From a checkpoint of a small mixture-of-experts model trained on Wikipedia: 32 SwiGLU neurons an expert, a variant of Adam for the experts.
Below are experts of layer 2 (counted from 0) of a mixture-of-experts language model. Rows are named router (the router's row for the expert), gate (a neuron's input weights, with its number), up (a neuron's input weights, with its number), down (a neuron's output weights, with its number) and show model dimensions 0-79. Each number is 500 + 25 x the weight over its row's rms, rounded and kept within 0 to 999. Numbers have three digits each.
After each expert's rows: a language model's description of what the expert responds to; "comes before" lists some tokens at least twice as common just after its tokens as in all text. This comes from a sample of Wikipedia text that the model never trained on. Tokens count by the router's weight.

# expert 38
router:498466515533461486509544466518487497521474516543526526501536517551566535515474483519492495500456524503514526459489477480498500506529476534476524465544512532467521511512505543478485504520518501466505458504472517510516508483497498520461497471
gate1:518465514491517454532482508496488526503466488492503509538512491453440511509477482500456535504473575489498478486461514473469521498503524476470503497519515493514520534482487513516526490518509451520474512486460498506523498472499482468479494526
up1:488460533508523474498483497507528529505485489495510503518508497509409483477465491509494527472479541535488498520476464486505515511474534492447519422498506479559508510452498517508490498497467454509511499545501487496528498524521481511483504504
down1:531490480471490485530482519514472490461475489501467518503500496458519491517518491505465487474481515465496530433510465469543518472517488546511494519517488532488503517491513487467452492489478464492485533513510488494541535514542492469455471516
gate2:490496523477481496474525537482507523470464513502493536487509491483504524531539496476499467476515527513510507476513503512511506520531502521490506524509476513413481519481478552494472527507522501489488454439519508459478507523475510507463490522
up2:516498498468473510470519527465494532468451506498495546506533487502508541542536507504515477466496532523534540469518491543488532492519513534497505525560484500413478532499493556501481510513517489507489472476517486477519512536487528491472492503
down2:488539493488509484522430546454531442526522476507559490505524524482501480475523517490481496534558488461484510471541473483533481519478506490465506519500521509505492514492490491492511479487526470508514525500534452548512540528512477479507495515
gate3:477500498495534498450425453520527520492473460528477516484497518519496485478503508534551494528464473496514487543497514494491523538458524499478539477511512499486484446529491484489548501513531480461514480498489565515520485552487483526451518486
up3:532537478459464493523527500502477468448501482494478531532501444525479546537481500443457509493541488513502536468519486520522475502502520484531517527525473496526513534519507522505501481515534511523476508500532469469552498462467541551484495526
down3:478526526486478490483493526488482529486502515480473493502467479490491500514494525533493515468511507542522511559453504524465499482514512493539470501476493474542483520503473491574487494526483488522499475542542417472544503515488511492499451501
gate4:512489506473492466501484542486487512495475522466493507506489472471517520501497491482486512458521503539516500468479504509499517539524554513490478543534502499445455498496496516493483527532502516482492451455496492462470494541451518471476493500
up4:499453520511478542485472476499517499521528458541491469517485514513477488463494509493514478526489486494516499502484477473510487492509447452500503432490506506558511480481493452503523493482506484501511520525498490523499528479514490514507467478
down4:497472545492509521502529449529481573501519501474457482512500460511494502511463505494549528460471506537507470537455510507445510511480514520533515449500474457519523478498522487498510523533503515497499488488489523462476473501475515530525511503
First three digits of years (201, 200, 199, 196) in dates like in 2012 or (2012), plus some name fragments.
comes before: "5", "2", "0", "6", "8", "9"

# expert 26
router:477456537524503515539516483519507505510505512509490495494485458516499505491462523510466546485482518488491489519527516469485522527472527500473503481528507546545492507493490532508526494506483478536503520529492494525534466486520512536474486491
gate0:496501504525483498501490507477496510514510513484476471526503557460495485558461512481526554478483528483506443498529477491518520532482483502549460509511494519533496501534514485502495506534525451476501516501555499510509533512532488519494493543
up0:516504497506488500507495487501506525530487467515455503513547525545490498556456490490521524525473527501520493512518483491468484518474511546469462473540469500547476486519504558532483493536499467495511482469523510515488548530491492484502467510
down0:490475471473478542465513477525492491525468506540505495532522486510465553497530508489451530506490485480503528540516528469548510424538536510545496523555469482478510493484528491489496534461517499517487532501472495457505465488516558505531516515
gate1:527490553486513482537486500489471489470500515476479517454491467497479513513476538548487490467496490514541483517454484522474475501477506494520503473528498483528493488476478483489484457515472488518500546507492500513482575463502520558517578520
up1:487532475496498509468501498519516511530510490522507498532479498519491507489508455436506522507502514504477511469525504482538517501516475514485531528478499537499484504499534516542497554519505525508491465520490491501476439474480458476522443492
down1:505460540487526517529524536490489488453512513511486479473514483521493501484493473509542532516478449502508520490479485502450458494481474551476507478490525507517511531534499498482525463466504548499523468475514500541439506517460501514547494499
gate2:510516508481507470519492459511510482484521532503521533515512524496499463522494503454468458474538484496490513476448480483481486488456507521464497475522499521504481519458523492494517491513487493549503433516575491536487487534436457517498520498
up2:500514533495490507486517521490482509493543466523466465485516481486518507478526493508523521514476502506486490537535499523532502493520458480505519495481462504526514524550481490449450507512528512443508560457482497490463522458520456472494500537
down2:489478547467483471489558512518511537521478520501480525469499499488522460533502511529499487458497507547523478479508482484524515480475539518531462515566482533464483527485498546505531498499486454474461516505483484506518502533430516510525509491
gate3:518463518523525522483492509515477505516467486522500524493519544511529545515490493497483512521455514490544494494518429490483509540493542521500498482542486519530477492512484558502505504474513508510520488515523510510518486515547524501492480455
up3:511476523522526495501484519483508501513472494511483519519490503496499524513503504488464507494463491507537495501518447475501483516480543514471483519533501502536484540504492528512496498488492506535532491520530505514512467526513529508548489499
down3:514566477507494513485468549526521509506458527486472501534508493485464512486563508491504515487490470557480509500437557441533491472531576488485428569518513479519486489481502494517503520488498481506504509502497511472524465516516544514527494514
Line breaks, dashes and field words in infobox-style lists such as Born, Date, Order, Notes, coordinates and taxonomy lines like Phylum: Mollusca.
comes before: "-", ":", "\n", " (", "\n\n", "="

# expert 57
router:465484536510474503469515518496472510500528525508512500462508484524537516497506512562522557503515497501495526488516547468510509513499493482491553514520488497476459512534499523457541485498556524454519491470501487510531547500502526492461517522
gate2:499463484540492506516517495498474510462485503473512475471487452535476461468513513509528531489509494518499487536537535498462473513496515485452540510476525480469554518517547496498525538514507491473476484528520488468521477486534518459549454516
up2:456478519543468464525482498491503539468507490489485482471500472538462481501516497537518501472504504521504512507514519476486468473476479506437498518537509514493498515483466512515549507545478507520514483500543497502537470519531501494500486517
down2:510482518489500531500475527456474500509524537478526495479564518450489527495526493506478528497516477500504483484504499452506461511502550514489463511517480512470482519492488528542469505469515509464539451488508483507461428499524480500517525468
gate3:514533509500509485457504510520480496453493514515451471494513470451531542498529512475468500500503470508490479500496518497497551498539514495553505500486488480491459491506519459517523497541524472513499517541442513470494527483491488537465480470
up3:454506532495523502498489527450510523524484495528479516489556507491497499473488512507516515510502524474480528538523535516505522494503539471544530474510486458490474514487529466498507518485522457478478504514490485496444486530523490505476504492
down3:513483481507469512532539520518524498565498492508514519500510556486504482490468510468498507470501515494484496491499473501469463451478458537513519465522556518529507524516486492500491487442483501486471490506492486457500449529490483479466487542
gate4:501466519492457526490493443501490519490519455533474500465475488469506507502550516487510555481502534497485476502523508504500516534485507481462507494501524510481493504507470501526457515539496489536492521498478499486503509532490550455472490517
up4:495502500547511461513513511499523508492493517468545506538527509521495509481434501504514472521479539498521487486497466516495493488528490516511477494510511476527505472485532519485561509464502494450492476523528522470490460449531467524561519454
down4:513475469481497528510508474461515489488575509483535494475481422476533548481500535486504505484503536510483492514474478505458516514504484486503536478491489493474491487508522510519497479484500500543467536474505478474490492478455505475547480456
gate5:506474473527477495511514507485477514494485497488527528527451537553530488461479506519517486484487515514472525473536515511489501518495540544511513515464510500488507509495508502482516502490486473465490490507501514500526503513509472499505558509
up5:511508479514491506523518505478506531494523528473494505445484524506505504498508528573497512511494499467509540463540544500502475522516502489496458539529502519505499521503527515501508492472474523514500528458551481513535499536538498480481539522
down5:509496518525535500511466504484504530524480490491462489465518490462494525539506510488472533505517476460510464531533518467524492495492472473464533473523477497493513499521556468480485501522509534522512459480455501518491484449497515514537451465
Digits and number words such as two, ten, million, and the slash between coordinate formats in geographic entries.
comes before: " |", ".", ",", "–", ")", "th"

# expert 3
router:495478523519477482493531460497508470515501533537519489479537495510552517519516502549512498520473563495502515502520494477483482503502469509506491523544475532477485485519517528478488514560499513484538452509495518527453503480478485483479535481
gate1:499480510527530516469476550503509511486446487489525503515510490532476504479467461505529463549523481517468482498481473498507480505495506539515550508492516491519487478447477493459487511516497479503536548487537482496485503482484473483477480522
up1:530505508514482537489487540502477476485474505473521503518495526513518520511500478504498457513547460549477501486501494455498462458508533553543529508491514484527505440464513504460472504479483506492531543480537456506473494485496486443462495522
down1:449509510482528511534483500508484520498497483432493519464533494495447519533479479471531500468490472526468509484488532540464469488521521455486509511461513471507502517527468466522483475547522487501487538440497508519496468456516507510541462503
gate2:527484497536489461503483507494425497547472476510452491494471489538456520494504454480487521490544542532493517506460485513528479529538465509486511475460521472485498487478479493494489495513498517469527513460488513507512536465495518520539466477
up2:483498445494505513497516535470461525456483480506519507510488506498516487476507516527502515507534506502481508459499495508465480522525476524485501480502532504479488554481498527493478500519474550496486477470486484531464501525509471467507507480
down2:458474523491493542450518507493510478524504488459491485455485467501497477503467479481538518495463484497490487519454522479492535510503498491539488485480506440486533507498493463519497538510521515516528505464524515484472504555523510523563486498
gate3:461486534571523514452515504523458544513540480474512500479485481511493529529495502536526559495528525500510492515505484530500527508513528525458479488480532529506487513505504523505489516480471495506484509481482538495490500505533537486497518497
up3:496511501506491523493519504488523499472488484535492499491504484518494528448524468496502486510491495503477509495497457514466481535492499525503524479512521504472487475499484530519497512523569506534504467525510484475546519468497515501522528494
down3:532520549504471522474516522499532500448472531488507468492495529538453480500556473512455465508521508487524468477506474492476463561492476479501487468485528518535509477503488532499500508544464501501493492496526475514511555457509534494521471529
gate4:518505485514497542462475519496438498514535466491526521474510490490545482527499466519523509516538470489502514539486520531491532491552505537538574466494478514456491523517481523481453494501511523489519517513470512503508517516504499512499516479
up4:529533475445516529484500525490509494450524499454484498445489500474492487517498483515507510500538500456458545515494516544479491471476534500568508521507463505495519514482476512476503488500482512507521535475519485441479503505501468512509530520
down4:533487512526492478447486513509484483499517496477508512523490505490480536472500522488457477484490538517535472528561512517451523525510461471499474523530520519533465502489509482508500465529495486520515514502515522542552486515493493495444477541
Century pieces opening four-digit years, such as 201, 199, 195, in dates and ranges, plus the word Summer in season phrases.
comes before: "5", "6", "8", "0", "2", "4"

# expert 25
router:503427513481467485464537454490516471475496497494537464465484499557504477504491489526521479506487507492519519525525490468485496502465513507500470510518508520542502509506517528554515483552507544487525484524492477495539474485479519504477494472
gate1:517500511455479483454525480487515516492512513530520475488526514536468469502476482505524515550482512416500503530490500498469482505492504480486506518500475495512534557489493482494507498486494484504570501492516506471513546469473503534503538492
up1:533461477476471461505507503499511478462477494508520459499475493525481476497523497483515476503537487465542529523517520534452503478470525503466484502479490495530527511497491465545515492520494507544501523522514473532527519492483487504491489516
down1:484506524545522513522507506524480497475439498514499506486466495455528545505535467509471501512521478535489482499514532503478501508479498470494463516511496484443498475468519514508529467511517532516464487514531479494487501496519481493519453525
gate2:524496505510461500494455489488492489495480548520482512519522511524488473475433493493489494487459475452518464513492500495469519478488519523503494539491451501493517487499499519510473513490460521532494473507499486499514486463515499487514450532
up2:494500469485521488503516481495542482459511534486533466504488516515510497463428468541486508482490485484492469507532506507551515481477503465480518536508485511519510568506512477490497493518485510507494517528492507499512526472472491524462477516
down2:498509493477473527527460490456502518536483538484478497514519536471469491458448528460491515541488485504485485500470478503453475494500562477490519497502490486517456495488477417540464520515505520485508499552522478490514518499457491512507459512
gate3:476500498471499532516501486571538546490488515535513520530469494492512498500494493552509509486462491512486448490501475464530502491507485502450509458543487501482505464537502470516503492535516508464458499516515520490538526521482532538547483504
up3:477501542454465498477502470496468488500497510539466487502537509545460506440499521514512496515496476496477457513523509469503484471486498517522479480483495529471517462486506465471505501503514530491472537535515480527529498474536468489495502463
down3:528528498512474531526516485536472505451524487541501508502499498502482493485516461524502501461515513469483514456527539502507488503468497534511480506490464487480506524537535469467526476495448500527489498469503467495520504494546474474459524490
gate4:553481510464507533474490530542543478504467504521513492531494458513533491515515550489502505472503444492491520472433434511531530469514527501483523535476485512501492527534476463545515510498494543530501459485513536491533496495507506510521497567
up4:533480503453497496479475520503504483447512536471493487515446469506522474528472536468450456507511477450471506495495475491548516514492511490479489510463510521504505528510514498510468498527498555532485483483537537497548486498448474515527499534
down4:454511480505495517563497479512523508519480473504476520540517488514487489491504522515505533501486519502455526526491559490507503462492494543538496480510491499498467470488506498528472502466495509485530581548492491507454476510466490476523497489
Prepositions in running prose, mainly of, in, to, with, by, including, right after a noun or participle, such as decorated with.
comes before: " the", " a", " his", " be", " her", " their"

# expert 6
router:456503545521460532530509458481517477508510490532527505506505517494517545465492550523497499502475513500537484529498483474490494493478510455482459514521500527508465533516482534508512527523499527491528464516495513536481495484500525502487489508
gate1:497508489514458523530478497492526516483496499453519519534460473475474497447492545487474470499508494525507533501482470522481472496520485513493497477543502514438462474539495507517537535515476529494479477448505476479504505442507515466463490503
up1:487520502524496521532458499494531533488461480489522508546479537484477479456503526457486463497523490519491525514518465502462496476522510527514474490545480510471476442517500541533535526501475535507477485461518482485498530476486509476488494486
down1:535533510541533529524482505489518480504535490504477475512513512487513513518513514519472458495492518446489516509486500480541470465502479527520531524496450513526516484530547522466512444517478518466488506504518500478458480447507471503491444480
gate2:481465590505453513512486501521488459549497513521515506513489514522499498524490476545484494509506515483487479475511461484511494500494488538493560488480527496494454459503490507476512533482487545475474481513522514502521492487503488482503519464
up2:501508470521523487518502545527509539486490517428486481513479501470477494435498513453499536487519518536537521490484526490482525482512541473480488504485481519447516504512488477512509498506552450512500507498504507481503523518465514504538489513
down2:491512533491467513523495519524463513561512480464549497526515527508512506495510511513501481482572479495481503480455465463489480503505490476504543498539488493526509496521501498573519501463515490518518485491500521488516482519501509538486522457
gate3:502455562489506510498501488506485492530478504548503496522515530476471500465506478531519467511459547494472470470544535493485529472494477534521510493496476523460493454486463486506498565474520500533469526519475544507505488504457455462522507496
up3:498460544493485490513468501504469485521483485513505495494518512505476500462515502497486470494490495516469470451507531508521499474508478522526517478496447511476509485480501465501472578494495545532487527529491496517493506509482454501543514523
down3:520492436502530497490511477460491501489477430487462552480484505476520510518495533467466509489491524508531530479511504497498510523520558507536525508480530478515496518491494464485477479483497492483495477477495488517490506505549549480515507488
gate4:475522493552498507486490472515536476462497519481505532512510526476508466481443475504492488432498527494500500503504485441522486494528506449482530539461503523507481517455505461490474518487473502498479550492518480533443510503496472474507490510
up4:501543534511513517501453569467486486468470510489520524501535511514531565495522537489492501496494521545520519466498476507486492515528480472484514464483510486485464517494540511487464481506468517492500502498452493477566465537477513507517500503
down4:489468475474472489526485487466492489455496509494490498485536491526496497516456529468517516533554524514513444514496522536479522514467500494501483437506492466517504543499487529494476537535475479522505480535519512580490519489549484481482525517
Prepositions and conjunctions like to, in, and, with; month names in date lists; spaces or bytes before non-Latin scripts.
comes before: " ", " the", ":", "-", " a", " be"

# expert 10
router:519443494504474462436540447499495465493509518517496477497544465527455483531479478519480462542492536503523502516483526473468492501459510502524448521519463488521473512497485544513501486479491498513494467516506478519515522486492505486455497488
gate1:462511474493476499493500451507513453494506533487499520466502497509467522505444464511481510509463506485512470557548535463481504479487462483510493530492471495530496548498493516511504497508478505510480516505485471490531547502522519521482470525
up1:476514478502490495482487493509509429497505504475486519453518500525478511540450466515471495509460477513526505527536543493510448473480485494532486554464479464538527521459505516563496481485483509536499524517467464508512539508488453499503483512
down1:493469501509516516493507491452463516545495467436529493503496460469519516511490519530554528519504534528507492437514487508474507500514492556514552487535518477537527490463494466527471489499512459518498525494535536505483520429503507501534480508
gate2:504516518509480523501509516538522475486523462548517511496538524480515526486465517497510534499492456511526479476484478485512465516512497553505561511457500506471469526497497522471491476477468468482498461489506521519476501463476511560522506517
up2:505535490533499506494536522482543511522491553471497555503474490480493508491510527543498483500487562464546518516504479510489512495499519457500484499513527526500476454504491497543526529489528487521460480510497489509484505511545518457505497503
down2:524471548520489519496531459481501479450492539503496506534509449502493512523475486538506479448483437503523481501466511474468524484480527507508463513505524560469469460524490526550496455499471491471499487494531505530494520482506548513482512506
gate3:492481497487468467495511473502443485505537490475497475455480452489498534492510495500509504485493500457485498500515505488516493505481489522475497463485587473527533507502511484510488455508459534504532527484495515486523519498503473494519550460
up3:510497507519495525510431515531532471453518525504512491526478475497502516482471516496485480467505483526501520485512519473518547515503512489502504542505471504490485505505527528526511523519509501527439512504521501526535517495461517498463446513
down3:516540527493457505521540515567532550520514501526488522461476480532488498493489499441507477452527555485485510467477546502503489478528511533502536469472466486480470533526484567530491510513479547503548513515514520484440492523522487500518517475
gate4:489481490514514503534545481506486494473546489466513530483535514488484526515524476494467479511527496454564493510544546490493516477494499504455505517495488500487532475519454445494493467517507476512504527525499482495531487534509538527518504525
up4:479521491512505505481452495466501502527460514543506485507491481543492491491487502527512510489516519561472526508472469531528488504511457498531503465513496471513509491431494551523534510455497527513506477503497510506461543454540454459480510463
down4:501498524519528501489497534468519497453473462490522493509538517514513495536496508483503499514535500516511532474491527556511534500524449510511487472466532486530494496549502440513499482550481472478451516488528516523530495539492506575560510479
Common prepositions and possessives before a noun phrase in running prose, such as of, in, on, at, from, his, first.
comes before: " the", " a", " his", " their", " this", " her"

# expert 13
router:482496500500516533507517487493520507492513483506507497495461489512480521515509520534472500529472525497501483508540522524494523487475504477485506478510505534500517546505487506522503541559554509484531468535471509531485496438491472494457464484
gate1:497485486480510522478491505537500516475497494520495520509454463520511533508498479539479493517484511465471445467510477478487494514509500526508538492518501515477466477516459531447495468481490516442462515456446524457507450502465532481476502472
up1:457459501449529516500503512518484470546446458545482525515540528479476497502498475477538475501527504487462506458530513497522495483490465543505499484470475485485533504460527505550499495522531441483495508472476512453486509518481474508541488475
down1:512517498505532470456534467542508479535504476493523498505515512513468527489507476519473495451478496524497540467533460468509480494536508557501498545516471481493498530487514486520500542488487513515469535508509538454512507486524450503516509450
gate2:443476540486486421490517461525476508517502508541527498522511504486514505484478451541524475477464524494507461489504495470489486506536486503481517541556510528471469487509469523475503524515496496479473509469489556518504465542468497517499542482
up2:497476494526525611509502517507502499498496501499505496507500479493540484496501528494522525515513484473489518526550525477504516530471527491504511488510468435497521488535500483504525495485499492459487515448483486511472523501516508478493502495
down2:462459504476531559494485534461479499475519504474487517491532484499493493503504512490480487487499510491504464506532508497503513526441492467515535573483492465522474554478508467492509514489528524525494484446520526497492548557538485513485536532
gate3:468489481517502482523508460540472491462518491468498507490483463545487529492485512502494515453477471487516448519483506474514496507535481481497506526487487466484503494569519500484516459520522490464511500481477467498553492505507531561506504513
up3:519521510526503536478487532487524510492466482512514496508502492487554473506494506469534529500506487456515488478525494500486504534497530517495541524510506514499490465477501509498461540491498475536482512511503504506450445503501489492499511526
down3:509529498495461528490518499447528518535471530497522574458511531478545486477541436526518501488475505500497505459474509490516446507508494472489525482515502519475491538460521496479500508500481514545447521488498503466515515496486516466501476520
gate4:486492506510477509485499469536498501479486524518558540499474449537553474493449510505509517525521504530518482503506447504464540537528510487507517520450511495532464479515476506493475550414457504532483510507499485494478514462512512501498509508
up4:505545506495534501490475512480516488500521548507481526505529497528503498500519507526517488520511463479521507506511491493510552502520493499484502494547492481493485499503479515489471523464476496540537514508555477503539556473518518517512512491
down4:477515493504491487479457430514513498507490486545522503499476512518497510456514481503477465464486473441492511474462448503493510463481509524496545467514488493484519499504479498484519508525452515474495503504485532481500557499498480551485503455
Colons after field labels in infoboxes and taxoboxes (Spouse:, Phylum:), table pipes between numeric cells, and prepositions like by, against.
comes before: " ", " the", " a", " \"", " —", " +"

# expert 45
router:483480521529477487518476497472501524478521516502509453442522528524492489500506538552511509521517500483498525498525544444503489487467503518496500501476505501479487484509501545466550465523531518462530460484513486522555507520524516488475543490
gate2:472520475471493500534541476471503502496477491479493488509506480500517523464454457552474523512458526505477464487493490534566518506513514527467519500502483538498496481477493492515506533520556483523514484523417516517515485512526496532478501478
up2:501504462483494503515527505477487480483506494447487474490519480494473539490476500543461514512472496478477521488498534483509521460462519517447498503497518494487494504481494474500529514541551497507528478486487473524493521514543504520448483517
down2:529509496466488503482508470522479509521560529500462490516502500482492517507540526491513485505462474541488536507460512498498529497522469520518494489537532501509527533523499483493482483504483488496499520512547490471484491454506497504511503458
gate3:505511502482544516492525498496505500504495492496557506449558513483527539511490466483468463463483503489514535490499510490483475473518536505465520504495496512461507507497539527492465506543467557511481506465512487441485469501490475507483516480
up3:514517491486519476498500515477463490508491475515520489500519533510431539485509461473525508480483480494512478465546496520533487443513480519528505508435522453462528470505502464499477522522481484461502459497472488485497479517488464517526553479
down3:493517489530482486482473540519508576501511477461443512498505478507507490535483493484496459519522453515502519533419482495490512535513517473503542517550504520468480483473499498476472514492542487501535494455491533509492517532506531499481473509
gate4:482454524513423530507521496533535525482506519510500472464455478516486523468498527549515543533504480531490535562498515484478515533478497463475512505486500473539517494537527518508512530509540537475494516516492496516491526517452501483513528518
up4:512494522477535505546502485528490472528500495506549507526461474490540507517458459481499490470466553523538492460497486503491504504541480521500482517527508543471439496519460521492484494505464485517485471521502507446505431465514507503495502468
down4:507467503535501529526515485492512510551518499517484491476477469479508542486547511477508556489509486550512501493456510471496497522506495479535484505503525478501501454523499509512482523493491498524472523514534517457490512501486451515553508533
gate5:509446482533494495554513478503480439441493567490515544462457469522485478524434512470494500482495506514472482533502511499441516515504494486518485532490504503533491515528510539542511485485471442536481500519508482475543486519492534509512463498
up5:485489523559497510500492531517496492411490502468463531536494471435461523505544504495481484478497479478507453464498507492520534517497519525536501495476469514564527490465490503495539494496480501514493499519506507501499523521495478539512479494
down5:494498504570480465478503508507519539480475463505495529472469499455498522483555468428519481500519523511533470444532514537517500523502510481519494512496459508510504481479527512525585523482516509499497509486517503476453507532510486501472486484
Single digits and digit groups inside years, dates, decimals and scores in tables, such as 194-7, 45.-512, September 13.
comes before: " |", ".", "–", ",", ";", " |\n"

# expert 8
router:514434500520463474428536457507472503530456466527499484499484489518481516506498487538484490529512535494509494521528501474489534503467482531473472454533484495504502476525497525485530543484525494484492495501497512496523461500491470521511529461
gate1:486520515488495458507520481487500497500523469490460534475463507494488516470528514498522554511516486467454514562525495502447503481509445472515514518484507515527501534482526436517470521509472464487505533508498476505492540519476477541494506455
up1:513515490478490464502536471499477488503497506500488526512471486496497477484528519493508542517536498467478461551564507500483481501471400516515505516502465490511499483465515498489496520503470516465501535542479489499549526487504513503505529476
down1:515512489526526517450493532485534499510515505483479484504478517529558501502501494473535521495552448502489512505474453504536522500482480505520565535445491499504462489551517494548531530531490510511456452508548457524475486507476492531480483549
gate2:505479471548515481495497499490478515508499470470473491512484494511485491554502509501527508479482523501494506508469489508507517492532452540534494469490546453485518486530521480501499452447548495480507499477510522496493441507464512530519515484
up2:518504478473502542458487492485553487504542504535533561519518484466495506475510466503495465528465553516501479497552494490502492488495519507495509583520446523494455457492497518501565489510516467470512504482479471472489546523532527475470533533
down2:514487498586484520504527455507522527529467498504513492529458472521510463534512512531509471543499498495469488483471440504495564469538514526468508500505525497504501486524520516485464488519500479473509514522511515505476448479484521468447525529
gate3:494506456508502525522470482483504473458489454544496522485482529510488476478500525450510519495475491566470512499460487481461515532529450500533506463493530504539521504529486483488541516451524479480492509515537515539509506479498471472526484449
up3:500505498512476462519473498470507548507514483449494510465517498497507526496514510472514482493495507472525483495480512486512473526515478510514479480519529487499446477536495485482473436503541495453518546487492468456518487513534515467485495530
down3:497497463496530504459473482509513497529494479498502472466485507521448504500471454479503536508520472503484525475537499527502500541527514526523530535484490516495521523477469512499534506517494490511481460511494529533496571506459537548510519503
gate4:459478476480492483479538466463499457497531504515498482537486570489453523496536511534487493517516516478467509523517505473519470466510474479518487467515468498490518505470489510466516500461502498504533523499513467488504474480480494474528518502
up4:522498488511499497522484489487475515493485476447470482486491495562496520479502496467516502491421488508507519536486501492494485480516509532542514497501485461485520501524501462510502465498493454453549504475494488507513515539509474542518494497
down4:505524557507509473512529490511500531515538512528531522499522498500481487557485500476523488501519486513565495536494515483503536470493511452477485474497554519477516551484486540514502464544507513512494524499513491470490514543462496492488508514
Prepositions and directional words before a noun phrase, such as of, in, into, through, under, plus en dashes in scores like 4–0.
comes before: " the", " a", " his", " be", " their", " her"

# expert 36
router:472479549507447524510496468504494493519503498531517494479492517522507524499473492571499497510516536513514483490492521491492496515472488489508469489509554528500457492507470545527492499518513483487508508488483513498518481474480552490487498469
gate1:452487532468510511509497520496522471479517521465523484498492482465533499497500495456520503478504505508488486487505553505503486538483546460514498554475487544533462550484505488511500490541528492522473531527528452491508518483445555512500476467
up1:530508510555495528487534513514498518496545478547475477504462519522490474500556575498524499488459503504496482476536479493525506503529490478502509471518538488486546503529527435508496441492523516512526525489515513514548470492578496491504511554
down1:532450482510476467501479520467490493552505554522485452534489512496466511453472450517531516510497507496543489506484506496536505476511457505472489486499494478491483480518543509490471526408472494463528467498498559482461518538469507487536512486
gate2:515478537514519541532478493484538526573505507502491470521509530480492488515467485520481481511520539480474524504513504463547519504436483500434506459472518483489523505473506488478511533514555503508499489482470485518524512498476494493525527504
up2:471497478479490494453487473505494531446460465515564492465516526504480533468498543535517533499523512502489472503457503497483514494529520506532504492472481491506457480496469518491508487513514508508507505486520493497474518502524526526466488538
down2:481511472509514520484499497464508519515509502487473460493527495540535482550509491487481475487496530519548525498512488455520514496509524478478502498479539526504477518512472485473552489488523519546516508518484532541489484480499543497489532499
gate3:474482491476491496490511497507469512515520517495509501496461490527459444437504521523517487475514502484519501509497506507520478486521524484481500473485480532478446509491483464489526489520514520514503531550491512481514507524498500528509524497
up3:482486483466491503474527478479518483479469465498498539484487502541484469489516528524492456483516476481539468498517523495541466472507486512501489492442506555499460484512500471485537476512559515537485519514500474522538488537526471488552486539
down3:517504510512491488534478545562479465503497472465497467488538502535529517495461475529544457503525439488510515501544527500519484436535494485504529479482532481474496479518528548492524512466511475531502502542488513537478548512503491498491520479
gate4:495499513521467490526534473531499485486526475481489516478475463524531503511498532512486544487492518488455543452531515501498536502458519467470538528502506484530504528520497512493494516537517479547526502483487491534565521469516505521510496533
up4:500489492467531494467468537457497522513479540540515491491518533499463535481502485497500478491484494526528474542459486514477464490560472518540461498527504512469498461477503487493511490445486502483486494520499509427475500506490492500500531463
down4:537496514496495508539521453484484476520495540452491473509508533477523499476484483524467539512487496530515503443496502521500517499498485506464474458492531453469488495497489500521486497492498551480526507525510495490572505508515505472541526480
Commas, line breaks, slashes, semicolons and and or was within lists, infoboxes and tables, e.g. electors / turnout, Post town: HYDE.
comes before: "-", " ", "|", "=", " he", " /"

# expert 47
router:466461507513478494510529468533495511498464521507467481490525469532463497502443446526494517484473550493526484553523486462483485495531482522491502491531514500488488476530500528516534502498527449473500477542505520539481523499513496505504487463
gate1:494486490519558480525476463531482497492547501506497479484533495514504543515463490480514480489524508525564505489481498486511505517519515520485506469530496455470460480550506527504461505461481465498506491514487517548496518541544475516539535478
up1:477504510494452520473513505482532519514489473523543498508490484493529471482511511535522511516523490507460525493494528509512513524483520495524524495478499528528508511471482470475525513554552568515484517493481485449518495453488519488471501535
down1:506530518466510515479517478496518483516510499454541505535483493531502523505528521547519512502523553516536502490441511486500497479460520459512504493535473535501446500518530548495507477526500473506492481507519471461547450537483507493518471537
gate2:508533497507475502494494465495495464522487467509505512493499505511538507485474498512465504498512463530510510528488491486465455501533463522503543533514480518492495499535472549506552508545457576529512443533503519513501539482486517500534501507
up2:506519484519506505475505449477491475470482466517549537525553538511536493484485510483473475544526467515516508523509509487482465513463488535481475522493473460512508477513494497516538473496482558507513479513494481545464526521479492476537479490
down2:542572491492498502510486477452503522486481501499480512482487500525494493511503542502508487456516459460524525497490526516461474475467494518554520484462473482552507499505512473498474489514458519537521506466499459511459457503522478490447479468
gate3:480432531459474477473475466509451530539490490529513475451518465539483520510479506556524538500465499541517519533514537516484501486485466505479511472511517524465487481498492518497541531517512498476539478516489495548513500506519528481519507503
up3:520467480497480517459502463548508485519514505501527517472499491555515535471460517546516485527473494529513459492500512513474486521481522520492495485533511481517507503487484493496482476505512523483522508506496491525529484491504524523475514462
down3:546544496497501524509491505488507498502528501521479551529486504514515485464527556421497493481508470492459506515523537516506455488471517515541472515484443475508539499469553453467468498513476526490508503499474477487484471506475461464497501502
gate4:450512498510498504507477518476491487496505461510486495483522445513519504494474478484488539521544495545522484486477496519500492465494497487536498505535500508464490504466498547491502477488517515531537489497489492556514531476521496475458477504
up4:457507497521487473482485507472510494475497471520517504481522440520541477496453498481504526535538528534536489506484477518497482482480490526523482484546514477495483547478486535494454476483494510522550503520503503554505538494530495462479491511
down4:524525524485512480494488486476467498509489502489458524505498505464486464514481542448493497482543484509510493498505513523485485475509533489545487515472460491516521509538483473475507497496457528507488517451511508505474472481467480475473480514
Words and breaks in infoboxes and sports or election text, such as nominee, Released, Branch:, starting, who, and years.
comes before: "-", "|", ":", " Carolina", "|---|---|---|---|---|---|\n"